Weights of a small mixture-of-experts language model, trained from scratch on English Wikipedia: 2 picks a token.
Below are experts of layer 3 (counted from 0) of a mixture-of-experts language model. Rows are named router (the router's row for the expert), down (a neuron's output weights, with its number) and show model dimensions 0-159. Each number is 128 + 24 x the weight over its row's rms, rounded and kept within 0 to 255. Numbers have three digits each.
After each expert's rows: a language model's description of what the expert responds to. This comes from a sample of Wikipedia text that the model never trained on.

# expert 8
router:146157145107105107126102101078114108108161121146140107122170141143090150159146112107137112132140155158112109095143083159126120143112119087180146102097140125139129118109109127154123139121146137165160151139113151159123166148102081156175110134159148149155087119152102167118115116150152137111167142142135121116107117129141130096157116120131099155163121131101162162100126109102099098154097125135120106168156143095102128092146103098137141173102093134105157146160097081145152105160097147
down13:091147129087146166118125166120148156135149075118087158106118152142130124171118128135122124084155125131139149090121135173116158108082126119139141128140124132143122101168137157121119125108171127115084129137140177121102110098128135163153122151115137174113121165144137147138127152105131102109135109080168099122136109067148096082123170114126090145169121190099124174108124106125153150115155175117149127135120097099101162155164123109160130127125126124164105150134141125123143111146142128
down14:099117122178151159134106099099147134146113115151154088141093120162109155098139102131105093162141161138138148128088088119145113136115135150105158113160125107116154113194143112093152100131133145123147121118122150119110091104171131131115154096135101099154106157166166092132144100103114110149090136116149101109161136145109105128111137121092100158113156154143111116117178126153136111135096113128149140120099099164105104125081156154101122157158120103143108157105126116125109123205135138
down15:129172107146160161104121098115107106148150108102134187165130111136133159105167102124098194162093117105152134116087108182141160133168138103100089108116161115152117141113134156087110150119116142097074103145072082095116127129136108126138108111097129120155139107118122134130117144147095127104130121122127114131148133121123161099181085117147149122128169127127115123103109179134129140135082143130104127132118147139157135130062119121137122106124103158122144132089109146136138126151166125
Description: Function words, narrative verbs

# expert 14
router:151136159089077110145104105111109093106133095144137117134142146156095127139152098109135110143149145171056098125151099150122105126096123117171140097087148125120135117123121145159127151117145125148161139166128171140140183131107133164132110161138154153142106103153086138144108127147134131111157128123119131087113092188128125107122106095141086146159126133109158177095133078095137111153132166154108116128159134102085120112141120101152141146127107120128154131158092105174135106125111138
down0:105148097121130137137064161173152180127112097131123109141082126108133151138119146129141106116147142079151137104151122117109084121096123121154117139119155065104113148135132120126112107124131125104134125152120128088134114154125182130152125138118120130117149113091086155119138170154127124127116156113110117113136144156165174146088125103133120184130132153104093117175159112132137161099101136158161114101097143070144150129126135142122098123155184103093114080109162151159128113109140126
down1:107112135135142129131123159142133086169129115117158114128130125128146168133148133090124101092124089088156105127107139110164133118131133117137133127112122114133156136083145134118113158131128149132088143148100126140177037090147171086154164131126136141087128149139141116132097168110183079094160137128093163153099087138118087097126143200098132141105091097135123094143145090137116145140127107106136152132166095132114152137120153131116137126147124108123106135117146117099158142135157127
down2:128143117119136094084134120090106165160139107102090127166106101110119130108148156098125110116128131152125100098134103147122108124111086133113142151119117149090087154122166129134085114124121104099149145146088158127131151104127128139116118167049158160119158108100127105145139111160157108103140177129162116118138114162104156148073134173126165120111164063123095128147125099143109117170172136161096126110126139151104099123146109159157126143124111129144139128122113139151170152134146149
Description: Place-name inner syllables

# expert 27
router:145135126111083128137122102099138113123119090141159109094128145150114152141137101157125131124142149146098123099157092140100139130108130101166150110092147110085109116109162146151136169129147153135158159182121122154119162164118116137171109150123174130154124117139092163122120133121149115113135122130139162097138105111128127072155086095136113123149105133112168160100145105112126099165111113135128128184144135121089099061151104104158155158109139123116165174158103100158127101122081129
down0:108118100115148121142165114136120081152116101141104142137084104115144146154145104099159158139130152111133170117125181121123128117119091128111157136109132120101162177049185128104121121134143172117156124129146145123154132129107157103119096133085137143174161095154133097138159104102150147165116129168121120090083130133090122147109162141148123095157110122120156101133093126068122113130118134146145158101156139121147147127143119118117170139172118118141113095132146158097105140156116149
down1:147118098105119121136129182197129133142093118098143105154188111134132119118111118119123163111164116093119121112150119146135165139121132121109135082124119121146180126130125142109130146124091131100160116107106147110111110144135132134125065157128154168178145120105102146133055137103150125160119077106136139156154177130160123121115145133157101121126139131089111155112095154133149096095155082116154121150096110119124100108148138163103129137157128111097152115094115159106131156161141152
down2:144119133075121137102077159115101146137140151141123151138106093096119140144156137164142129141126103115110110132149123108103150138133107146136164125142129172149151140169101111123100169118107153123103178152159076123126131141098137086109108176144110167105131116131111099151142128149134167169111164124096130119104130145136134126088127127126123145105110114162100101126135078088151107123100149171135151091156094116089174125130132142145120106121193096108107122154132115131137067128140174
Description: Country and Arabic names

# expert 4
router:135155129109127096139115148104123121100114109150163110091129132171104139141164135117162084134148133161108116103155102138140086142085105117146138104118153137095124096096128138135119176141155164158144149156119154148108144136104098153149109135122154174168104092126103146087135141161134114090188175168137158124117129137112137110139086109123131172144138123110154160083114116108089125165108139125133112142147136108091129107171086103143143145102101135106135160148092097112137113165114159
down5:116081142101129098060133128129133172152122129105126179100089092118116155151093107154113168137145157127159126167161126142108115143119139122130100147169119138128134091150151130095160130152119145090117122155142121147142121128100156109061138136114111122154126134099082148118100149118142116082173152138094125123154103120126114151147176090134122132139164141110137110104129156088102167177153112156145158113131131166147087132125127096137127136111084144126143079112141120114089128141149112
down6:132141108139149150160145137142080100118127168112155137136141055133091160134110120145099105083139165113109136122161128103154156088126125104082120184142128132122103100150113109105078110135113142127148099130132156092167126118144146135123150143128145143112145149098114148139141146098158174108115133118100123168146092140165144121121125085119089140122080124155150135137119140076141110164107130115102107139148138157146138158160115159101156103113124132135131165083153178093117115165107114
down7:117149101119125172110106159106145202092125121150138113135156124154096113138123122123129176144110084114107124131116128150159135147117133134141119179112155154131142119075115073090130107151147126113083149148081167102123120138130121153091130079153088108164147150121127164122115128140144079133125123143139115118161097183115147108138109167110179091138117106105127094119122174118159118108115140113117116096160139103104092180116142144137139117108114102136125132136118139109136122110126177
Description: Name and word starts

# expert 2
router:133149120089115093145114131096112126076149103142139145122139131169112131175155066124148133121155170176086102092144093158124125157094146099146159098083134082104135121136119152126152160142134113166149131146127139164118182153122121151145099154176154161123108110148109146117118152149164116116135125132121148137115106141118135103139127137151104148132107152114154132095125084095112116117135143108095095149149142149078110097150127084143125142092106121121149155158105106177109109145100113
down0:140141113128136145074138154114135164134141096110146146151159138117128102119143110144117155140122114124118142132082132159101144120149141164091116123106114114122140085085154192118134133130174106114135172180151078129144104141134131157161142147109093112114118096149151130156179124137129136157128127095140163166113140136085109114121161106160127104092154130143084174126122122126084119100117144169125113106113135151126122130113119156138095149152130096156136179107176163132147072140109097
down1:169133160145153157165148147152091133108123110118127088106148131107109113117113129119142119138146160114112091130126142135145155140071101136059080129146146176159123162109139124107113161156117084073149140153151096137130146107114114140123176111143156163101121134129117119128103135085159097128122146144101146149110148110138136115119154105084119120087134140145131154116134169151155136104138111110172126141138120112071163131161112088093176094164110112138116137139148101107127107152153157
down2:120110148154143107138154131158122146138112127142086150166119152161120142145133162154127116058113104098127144132141129088128136140109082127137145161157119094100116111109137125126127071136121138112131154120142144174109162140111136100127167125122147131161150090090139091099158159169105093147114146094168119098111106133103155097127089116151139118143154144181115098145107142108164121139170162162147112115134119103099134119187146157117146111086121129117128163110134092149129120182108109
Description: Mid-word syllables, collective nouns

# expert 19
router:151145149111107099142118115121110090109115102161157110118127157170080164140126090093149090139134142141089094095122095118141128131097131101167133103106165157138124134113135109161137162131144146148165148172086154131156156161116102137169104168145139139138098120142061131124082110183168121123146130151122128104125096132129150082128102106133125137152125146108154173122113094097111121139118140126138116151147122125098114126115122105165131141118099149093164176157111093143116097142104136
down0:126142113133144092122122122125149145104132138098149116103150100128146121124143147094083122123128099051112172134117131140117153108083140185129158149147101115133142122160097135092117117126104094152163127114097105157140161118121132136108155153118177154146153189114115091144159134111171106113115148106146125142127134145123144143169119093101133185124134070129136141109099139091098142159119135106138163124187070139133143107133134108143104156138118119171137146152112128100138131109168111
down1:122131135136137131073151136165138133115122094142147204126145143131162179134110086120118122133096121145173186130113123119103160145107129139178179132151150078114109161074119170142114119112105128149140120145091146140134110141139135084143077115129103136111147107124096093125101160159114168139083113124101134108131131087163142152142141129125099135087132111126113127089129106127138128119166119138128159140141128133126119078111123147135156123117183142126092147077146120131128129126087129
down2:134096106178145105162103096123122075159089139113137145136132153158112137151139162144144120154151094162161153128166134123122125129113137133152156098167141116121136159107119143141133128118121094130147111148120146162139136113099163107120076140124092090129128156130100131088128113106136131115136101136166085155106119088083134120162092148131109150168142180124106143161143129122108107132129070162137104124167115091171118135176102154165096113145116082136154143129110114141156139113165107
Description: Vowel piece after capital

# expert 35
router:146155139111103106120102103072118109109151117150140110125173139134090148152146113105136105125139159157111111098140086162132116136108123081173144102101138122139132112106109129161124137116144138165165152141112152159127163144101079164173108131161146147155087114154097172125120116151151132116167134140134120114107115127137130102154119119123100153163123130100161162101132108099105099155100125134115105169157147098103126097146103104136149173105088136108154146162105076146157099154094149
down5:139135084139130131120102135164130149119116129115120142143121137118119118148108092121152128119159085093116104151130135114105136125144184131061130126117132113161128133105090102127104125148162149112077135122132116142088090150142129143136149102102176116146101141172131155121082121162106145096143124108103152167148126131049108105122098158129108103132127111102127108076167119071103087121107190123100129115126127161131160104137122136155116157124148174118163119144117126125132138109087154
down6:139141134108152150122138146091114121148111144097097103121126090050123099106084131165127138142158140123114139114114146120135094158133100172154111110107165158141157123094112136133138164117122114124121137162094132115111105100104139170120174170145107135133162130157145135107113117139164157108146095160108121114171131149120119151154151095120172125110155146132086121088119111159131082098148113126090098105081168159106112137109098107140158117133108149132127107134146101156100171089104142
down7:130141172147097147119148153120125137117185112087128133132120184139126081167143134121125114141160142120117148103107139141112091143131148181181122103126118117125132133105121119123118142136116104151141115141088118128211126118098125097157142172121104130062105134145112110123100143148127121130166128128126121188132110104106131132083126110147160132119143151162168134081138106110137125146119179133170161123125119107139097112080133153078160084150108106144094139137120140123144139112147143
Description: Appointments and institutions

# expert 37
router:145151143112106105124102103079118108114160120151140108128174148142091152163155109105134107129135154160110114099142080156131116136113124082174148107102146128143125120105112136152119136115145137161159152139116148163123166141104075159175107135157148149157090110154102167123123116152155132112161139147132123113112111126148130093152122117125096159164125132100159160098122112097106096158102128135109098161150149098102119100148104101136150171106089128097155152164098083141154107156098146
down0:132106077169114126124104134153129119126173156153139147152122158138112101155142130084164159082150144132126117167140136124152161123174105145110151140104154120118114099117132134139160127150132108115087178140127139131102089122134170148088154095133153129147112124124115152175147106156115091126155098154146110146133118102139101110110134159092098132145120146115102120108140148118129138101125142120134125138135095085138094150064174134122130107116126075097126171072168089089122149129160116
down1:151086093119158111120137146134149131100133110154128131136133177102145092129094166093129159109116160183144088156093114130121135125099112090125147127173141166133097167143140117104124142113132109151142166112123120109158144087093100114143149143160102095151154191161172147155115100066117133136136109131152109153135140142143124143144117131124153089158122123114118095110078127127120090123127162118134116105144082116093142123155138103135125166092117148126156138132123143127170112111093086
down2:130113126143119124107112174123171132097146123094081113146161124093161128138112125135112095125154111107165079109115095126130163166152124134105116091095123140126124123090110104110107115115121117119119084113159099135102146172093118092119105123104138136117118142137122150088129173160126088095114131152100112179089073099161115156133152125136098182151136093154140127082127140102130135113150092162129167146131160101164121124145148150133110162081159125115140130118102108139104144145145164
Description: Names, years, taxonomy

# expert 34
router:162166142103107094131111107077107091097184130149137103116153142152099139167136111119143101130125158149092103080121103151139108141104121092161166082121162110106122130093111117131143153100150162154175150153094148131127146145090093144138101139144159130125118096138116149114138117144177138097169148150162137121134112142126149110133120106117117132145116116107158154113146127116118089159119135114125101158171124092091103111147114111135161162121097134115161150134090084125136106157089166
down0:112132128102117118129100125102145073149136132152073139137111132109155140127126198131100173100128122134127075141136126101089174119128137120078149164124157148184127089139140137172166130115116136140131124110079138135151105161124156128115110119147122133126141144138127107112109114124157073156096174125121095115114111090179120120113094155122146142124118158105195141126117143101127103100128140133131124094131126131132142109123094163139123100123145147081125109137187106139103162159134106
down1:135070162101135088141161113133120132181132144164156085114133103102127183117156090090126107134123110098140159147152101134149122123137161106145132126113102097138136131133091172142126148124105115161106104096133122146132149108129171126091134163101130109109150116191136135136122134178135142141143112177099171152090157110134160134126151089146155138116137163102140082145151166111121153141104142120105079140107149111107130126114127129190121141079125145103098099120119112114114121132131127
down2:117112148118147107134131103113132156108131174168118125124155119133106068114108079126136113175143148125157147109125101125169149173143146128100111103150114097106111118142125131124144147132129140079158116103131102107102084138143138167168095114151128145145114113119148140088113150056090115135140124128182127132075172138168150129120106127092111191141078102147132165120146157119127143133149133119176163137120094144128114140139111124115117124129099138135123130090157106076126147156126143
Description: Prepositions in media text

# expert 26
router:142153141111105110124105103082117104105162118148140111122172141140091153161146111109136109124142157158106114092143080160134115138113119081175145102102140122135129115106114133154121136124147136156165151137111154159126168142098074157181108132160146147154088116155095172114117120154151129115164137144135124116109112130146130094154119121132096152163122133103160163098127102103111102155101126132117102163154148099102122097147102101134145170106091131106157152163103084148154102155096145
down0:124108142113114144145144131150109145111159140133110101150127081130131150094100079116114121109141121091157112100160136127134151136147125146078118078139176078143155157156125140154137143134130106107074127158132138137093123113167135140138166095148152171153135135164164107158083163115139118123116174127146063141125152104112177119120121106145110133138150110119120130137106175137158101118170109125084077140102110107163111105093108123140157099101126115130138106126152136131102144106102156
down1:166120149113126119098139115138146129147120148115125109168129134084122132104142124134133134162123122103172130135108150089104125150100125153119150103159159151103154152135155141152109103065090136137086120100110116124144138127130152111108105106137133095111135121099177131128150129114140133115142114088118090181138109159095168109084141098130138092122144133146127121148171135135185127164168091115120134099129125084129100188106120157100163128170147074064121121117128120154122119130148092
down2:118130134103141105120140123115116153096140123141129154083140098107135113168080146102128169141158101110144110160151158094162150114116132167132146129151137147120137102095138115140127120141104154134154115147097123147122155111109148123157149104076114156159127111109138121164135159091177098120084134140116131117140123066161160144103147140152126103120137133170099154084107097152133141094090166077141132158140104117183110119103130130101158084151155103103114160172148132146152141153112111
Description: Digits and rare name endings

# expert 18
router:138139109100067113154097119102089096119130093148135139125149166150125143147153124110151097120143162153087129106139102130122097104092143069173148063099147123141126122132145184129144135121198167175150149158115147140142174137085109145159128156152123131143123130152083134129090125157145120120154097156144170126117105129127142131122114112140135125143100143104141137123125135116134117129103145103094113141150120128109103114159100077135165156101096124119124149179114098134113106140127145
down0:184130157122161132124120140151134159131114135164117131121108118142128167102111141130112161101092102150164195155126132120098138066173163118131141160107149122149132097136093136124153106136113119125134085171148110161136131100105180120132139157124109128171095117121110086114142135117095119131128087149059102125156139128099156148138103116128126132087126094119129144157127149126107104082141114146081134119140143143108115149194143116122105105121126122096150119149098141119106113160093102
down1:142102178132122116124089113132120136181105128092110109134129136144126170109157173132105179115145108121108148162161168128107101108090076107096155154148095120141149106121129135104094128108170130080135164124154116104126124109158120125099129148131113167128132083128171167158073129119154148135096149125134127141105120159086124105113128162093112132077139158138100162129129092144128129116165152095149117103120126112091172138124126123110130102152105176130111132116135110146143153158144152
down2:157099085115104134114125148163116133139134136115083154141142115121104129157151138114188143129128116127157155152079115134146120157121161113167128128115133127146119133082139088141162143137138123079095141106129151146163097148152168118123149110146105131132146154129155103115141186053152125148101116080127090154120150085130085117172142171149141180103138137091088113142104129169131133117136149133109109143110143171130113124096123167145138125112121104104113083103132134132093115127135126
Description: Suffix and inner syllables

# expert 15
router:159134129098092105121105110129098113122139137143136107113156138148097142157151070146128109083121165164090105070142110144118105136100118114154136120102116132105135142118119124160125142149138133170163151136104177133141159136111100139134130132180153152125132105135085185124125138158167149137142121137120150098112100130123165088142128120181105163177099145100149124099121076083091119147124137122112120158172133108130127085115117098157143158127101141117164132159111123169122115130094111
down0:144153174115133081114100118173117126167117129130129161170133168111118097095126116102089153156113132139130120115102119155123124162130089132152147100131124145140077104145130116120091152125134143134138145095118107153137119110162141120108150071140118135164139149127114124113169175122134135084114130168143109158151144145151142103156127120109122089162132122125149115141076172119188143153086092150096137104130124107122101158124144099100129129130080118098151163160103142080149156087130133
down1:138120106131120121109161125127153126092128140147120149151133145116151152086142147119130124117134118128152116132112124109127137102083121130111114127089119133161138135139145097085112141119153095125107142130131144149101132117101104111127118189202161078088153170072149181128148102144106159053136181117089116110152122123098086125157115141118100107120109141107126123156162100109160160115163124131135117147147132160101102124136173106122134085129107158100116157121168153155108107110126127
down2:119108101132148104152120126110120138111107138135075141130117191151114137142135178119143151131148150133130162140144125114118148108156122113121163112149100130100139097128142128128135106182107114104109117145134152083120125152122129168120130081159145102108146124145167127134129145115123121119131132133149122142181128156136123133141116204168106145108110127104097172100082138175092110116093097127064131182117111145106109124092141052154108121119092137129123110134182144125123128151124151
Description: Name syllables, time units

# expert 20
router:149153139112106106126108105074119108114158119146142108125174141138086151162147113114133111130146156161116109096141085160130123141116117086177146107102141130139126119109107132158121137123147140163164151139109150156122165145100073158180111133159146151156086109151095163115118120149148133114168143141135122116108115130143129097156117119128097158164124132102160162099119107101103101159099129136119106167154151099101127094148099102135146174104090129102153150160103083145154102154097143
down13:138096110131107111108087134138055140133092163101111141136114091112122165115174144173140152137140141134127100153093128092150105162150104108138174163124156155103094167106147126148102145162134156087113132155134094181174141100103105167166131141103121150130105144145126097133146167129127094128150157115099125127151093119150115132149147093129128094122127142157058145107114116128140163133144137131139125153101121121139113141113106086121108126078106117096105134118137150127133114101100124
down14:118123126126115105134126104116136179125135092122166123097131146141143130152077166108110125104148157116131165119139136121133083127145134093134130122123132177151104115117123097163090085175074101135131144087175166121121106123114116136119125128133135160118089118115139196146164111116148112113117123129141151150115163149147171121127145087119155120098125102159115143122103100091150121111152116109115110149105134146122144131072109132071103173126140171187115122170138110132111133117104168
down15:105097130154125163158134115133097127120122132152143140149105139139144110128136081118090120087123158105106151158100135125103169130099142114083159155178158159107089156098079127140105176116124143131152115103125158147156108117167111142093093146095152135122141121104159094154092142090155116090136087103121090157137108099102093153150127115118136114125122130111118118128131096117139163128115160136153104105080151173143151126131171155091189117156153124126140116133132134150130110136103092
Description: Digits, headers, election tables

# expert 0
router:148131150110107126145095118111117095098162115167159112094132139153114141153139091128115116119151133123110117111135100148085134126124138116148147100119158129134107084123110139166162141118141129154166144164120159139122146125092104159147097159168137171114079102163127171114132095137176131079149117160124156096107103134129164082137136104121091149174119136119116174105111109099115138119099159133131119149176141122102126073151115109148161131097090134091152150147098091163141127139108136
down0:141108116151131157123114114132112123102125129123136131109121084131121140097151148099070144114112169127126173167145145143100150127158105129138130136124149184126093107165102091132138162150164122143177145123103116126183123161124107149083121095140111122145146147133106088161167110123147111102152122148148160137142111130170120177139100153122104123137096137088111110156117166113109125109121111117120140140083124085177137108075129183147155103104151135155143156166127109096140113139131166
down1:105124121113160129141121125132160168141132108146123138148151100130143113123126170121103116124096120106187175149100103131119107093161101178091096133123139163111108113138107142113138119148103085131142135090113119127093143099115170146144128131138135143142085123161178156101137129103155127170155119149115110083115137124142118088124114183120099108130141131113085155149110119108147104116116127112113087105085141126144168169138125138114168096144074090119128121090116196104138143138110151
down2:182125129137089123110129112170117120138135111162146172103089100149110145159108127144185091125138091139091134128167095137092153079120148148141153121136132108147149129136118118200142118129127119115110134138180142088189159146115137131142127145089134142126128111160189118125123166140049135101133134153111142143125122134142100144157114127131128086116110133139123123105156096162157156117110143110116110105145135104120110120119127134092132136148164092122142094117128135163097122141077132
Description: Music release vocabulary

# expert 11
router:156133130134110155142103105083112110112147117160168124112127120143091127156158121106121110115158142157080114092163098158093108132104121083156148079085123129101143131134129142149130134091170139159150140136112173158142141122110097151145123121148129152168114122144099168129125127138137135136149146127142143099104133109114146091118115128152139168183113134085139191099123131110119100151118143101115094163149165108097138077134104122122145162131091106087150147161123117139120110134067150
down0:108134121152142111160112158151143149141153137123113140131133122122119118104157188138110110111125133158134155156131124106115111119128154101099103123136113135169113155131120128124123126108106110156145134165163158118112139108218095132164101134098135100131130173148147129152158108124092127179144105123119125135109151075161124147104107149109141124102175129134118097144068044094111128102165113123128109094126094135085119167130094141136102136109113126132159102125174115151116127135152160
down1:155144151152131162078168095142113151123130132128099122112132129135171081135121137142175149134105142113097168106125104119134116128116108151182192114086114106131150146132148115123172127116105145136128140151119152139132162072097159169124109110120101120124104136107130130111133134113117135170149126141120118117080116121152096111162114139153148120090128106109075120174110161167116120144135149114166092158132093141163136155064118177119137134133152147077103087116113112137134139121122134
down2:177134105099129096133116105109180114120136102153110075109127138143150082121141116118109129151120122146191143095072138123184139105137161149129135107128110111125127087151095145125122160135151121154123151127158079087063128124137109139129108119125157120138136133124113101104168149114152166143128146153101151121092127146125140154167107108155164149130100146134095140152122111134161150091106122145131137104134126206140139151170103085145107154150136153101131112100143162129116140126145111
Description: Mid-word suffixes, reporting verbs

# expert 32
router:145167137109104108127116112099097107091158092163148140121112130161121159158143103115172115144154144115098130106159109125109094130091148106135138112114121101132136119079110176131137155136174167156169155138133135158153158151120113153157122141178133157131156106149095153129083149131180134120151130172137145106079143118115151103136112114165124131162121101091137140106145131087104085148105126099099119144162110148105103094158111116148160151097108128100148133132091104131092107140132154
down0:162120123125169111116137094118163125108117138153164132099158115135094125134188106108093083122162112101128130128130139125205142137181111119166136113094099106136111147111110132109098097145136142092134123150132082160162109107110114117155133104165093136131127127148158126159134117126149133117158126096132126109129127137165158124155137163124145120119142085145093087073121150115108101181083108096113104106151107129147127117147152123094106146101182124153088135115135110129172135144141125
down1:106140123127099125099116087150166108118096123070143155140146127102154118138089159141100142117105138106107156113143142146098123110130121113119139125165128194127102142093112123130123113159103148145122123130124170140094146048137134141123109111178104127105114144128143146118106105130137089113095142141139119116091122115172105098092128132116133120109127116137104189137146133102145168162130101121149124104127103151126180065131173175084163156114120161114126129104149110134135113112171138
down2:112120073127156150134115128142077157153109171172140119106118112152096127108103131109169165103090102150099156120132121143086142131138054131152094115100123133152130099118160109153094085129112161131118163097107097108140115095145159118100147133107094100161101120127134134128108113134151133122132110177108131123141125108138125120144121117127086096122101121101081112158139114109123151145156149130118161117129159128145143136139146130145133114087148174116101112174167137153088120091080167
Description: Word pieces after prefixes

# expert 39
router:137144131105079126143106128100117098105138102153158093113120123142097177138131103127157094100148141163093121074128103157101126135126148082149161076111138139107130151143080169148126180137146154133153176152083144151135175105096121138141116151128159129158133127144113132089118125149160109087139124124126182119119112138143165096124102086141127135134120131097150176101118109093115116139124130116130101148141134127105108099173115128145150144121119122123148118190105104128138108121071137
down0:142134127130128147161145153111113099107136128172155145142060183142187145152104116107105134122105133112121165142156077130143145105129111160126171084111130127115127109147119130127097119148140161141114062145076093121128118147133165128137124109095122135120133129177123127110166174158125119120121130088099120151104116105141185134093156119159120129102115104123111142126132119164089094115123132081141143120127150117148121137096195112086139147083107142151150141156122107122140133148123135
down1:118113107092102098126135162136118131168126139128141143129111125183114117125122150114066174118112117142148124155121105126099142075105159168133145104133146150116109134069121146125139134135127100135166186135154095125152142137134135158123108132114142211126123099164125070145127132115137123106123131146089108129141096152077149128079090099132107112131117128115177118151085136067139160129130164114120111129138169135171148126109134146128142109149158117119141089138114147108112125110100134
down2:140120175105143123153098120125089098134145145122105152139121109145104114137117114088130170119147111145127136130117161121167159172098073100112165128154126136118120157169118184095128146164102078174136155104116154100117122132119109142095110095123135128114124159115094090117129089175121141147110129146126131089147183075140132138188173141118159143127128145142150143154134174126135128095097107105115128128101113163123104091137143119141129144099112117123110137136149142109105068114110131
Description: Foreign name vowel pieces

# expert 16
router:154143125125085105149086104077106107124167105159156088136192125153090163144151101125148134099120154139102125105133111139111107143104130093161135094109151130127109119098118131160131155109148149147175123168121149153103141142103116148136098161135134146138110105152080171121104111157151152129162110139144142104099111136121157114143111135157124146158089131091157154123141116103095074161127119130106083187158119124111118102129114095146128168108092131113159137154100104134149110146121128
down0:102133175149122126077118097133106088119161143103126132163108165102135099123080181124117123088145125077122110139118099102132102116146093129082094116114109126158109165105062155163118162132130148119123153158116129148145126130147115124148180166141174097112152123148122127104145097165129136147087083118103098141157105116125156117107072149106150124140146142128140137143143137123161124119157138151125149151151097101104127121074169128143146135090126096126127139114147136129117128172125131
down1:140161136135168083128138116120117131121129118126105120120150084115119168100096121110079074137153137143135115104103159125152152137123127133126120142111115132189100100127130151143123102142098132132088166093157064101099156149131176144103109089143147144174135126147129096148111109134110112097108140103120055131161111099186126097143133110086119111156125121153146109145104120112129164126141139121149122114120138157127135082136120091132113158140157135149159155145109176133159106112168136
down2:108145148084112109117146144139144121141125110131097149150139124125151120089126136080125141144137109155116160128115118145105156146139136154127115123182133129121104153116134133152182120110119140160095151144085126111110111138143146124101138121119143079140106193095132127161102110125153131163128111128161159153114120139156114140125143121092140120095084137126078162122087129130152153142178159142140187123098129118162120116144114113130097108077145152115084061106202148115092118132135131
Description: Quantifiers and conjunctions

# expert 23
router:123155133131121102138084106096120106122115112155163119123132148142095128124115123134155127146149151169132099094133093152148094139096110102169149117096154120145145114104086138153125151129167158160169171162094153149103133135096087166120101141130129149137108111146106157090126125151136143124155143123128165124112125160148141123144086100139126167135106085131149134090123102085090094166100141122130104168172152121100099104174088116148149156117124135113142140162086079140159119148111146
down0:134142170128141123129156099168115131117110104118145088135120118180142171166104135161149127141149095127130142157146115131132118117149123122117121153160088150154085149165127173125129144111120130113139113152089170128122137179145095100150080115137112140157112111111090117177136133176152161164079123116108108137139085077116139115118121142145080107108147132099148133157120144142155125137162140175124076122122080102109146113142114137120131104136156117096153164116093134159096136148096114
down1:146114111149174122112094148150133147153121135124132127133176150108133141091156128126161096143133147136090073167161115101100127123133118161110130170154098126097070162139098150124104140098141138142133107151149175118122089104171127105138123164144145118104108128151111140129141140133111078094079122150101173110143151135136128128184130121152098182084113154125083127121110140131153148115124125094123160128096154120130144152170121130128116159109111105119077109151116104135143164129159156
down2:126119141156120113155111108142125153136109133186105098151132128139106087092155121185158107127162122131114149108146087134099190083106141126135107143146132207143132133151165134142088130082137148096105122144170113089158136093128126131147149123175146137107114112136146137133113151120112132167073146121116107148103141134134158103108131107123121134131130122112163105102136109132143111150120131123151108091139061122165080112150137117122125119124169127157131113196122106116137139102107104
Description: Non-ASCII byte starts

# expert 38
router:117147150122127086165095114091091108135158108119155117131157118136088145139157106095122094135125152143105126110127095155116121154105086097164162111113152112119144129120084143130142160112166160149153145158101151155119146115101113142151133164155141153132115114161109135104148132147154138102157145135147142123090149176130124110148108107122121142142123119116154145106144105096116055145077137116112086173141141103092117097155095103134157135124116133104188159165106087142147115146094157
down0:118077129084103086133100145141170148131115120105141136143138101143159102117127078125145173121123134149121087081098123126121117121160110122100101162119102127159165080102107149092093150118135165108128185141133151177149098130132128097129180138144147124110140138083172086101145116157151128095123110155138139140164128131121133172115153140116121138127118081084179146139106159113118137106092152129138142135142133156127143128112134116147118104102091101121158158129130160113139138154162158
down1:152105148095107153180111136121113138127159126154169127159108083119085116135119173113114119143141141151150148080147070104156146112134169163155104138158129126091093146113137143120088119122104161111167089158128076156115107145120147128109129125111157099139143112107096153153131090095155147160121113109143147143142102151155145134115101129099104106087166120134134120168172145104134150115123137129159143128126135152101135119136137106081140090110094141140153083117094161115162153109119100
down2:135146134137117154163115154117133100128094111123074156147098122109120147123178125075133115113113147133072116146150173174153134134139136094091134139136128192172135138156159096115143120118153129146143125104116124105138099165134127068107110116098126149136130148075146131146079146149120151122164134130129160119122119126138126114128128163078132125123109098136141127135115126174123090112143087166120079138132147148116125106104147158142105117159111087128183165110109135109186133108108125
Description: Verb-prefix word starts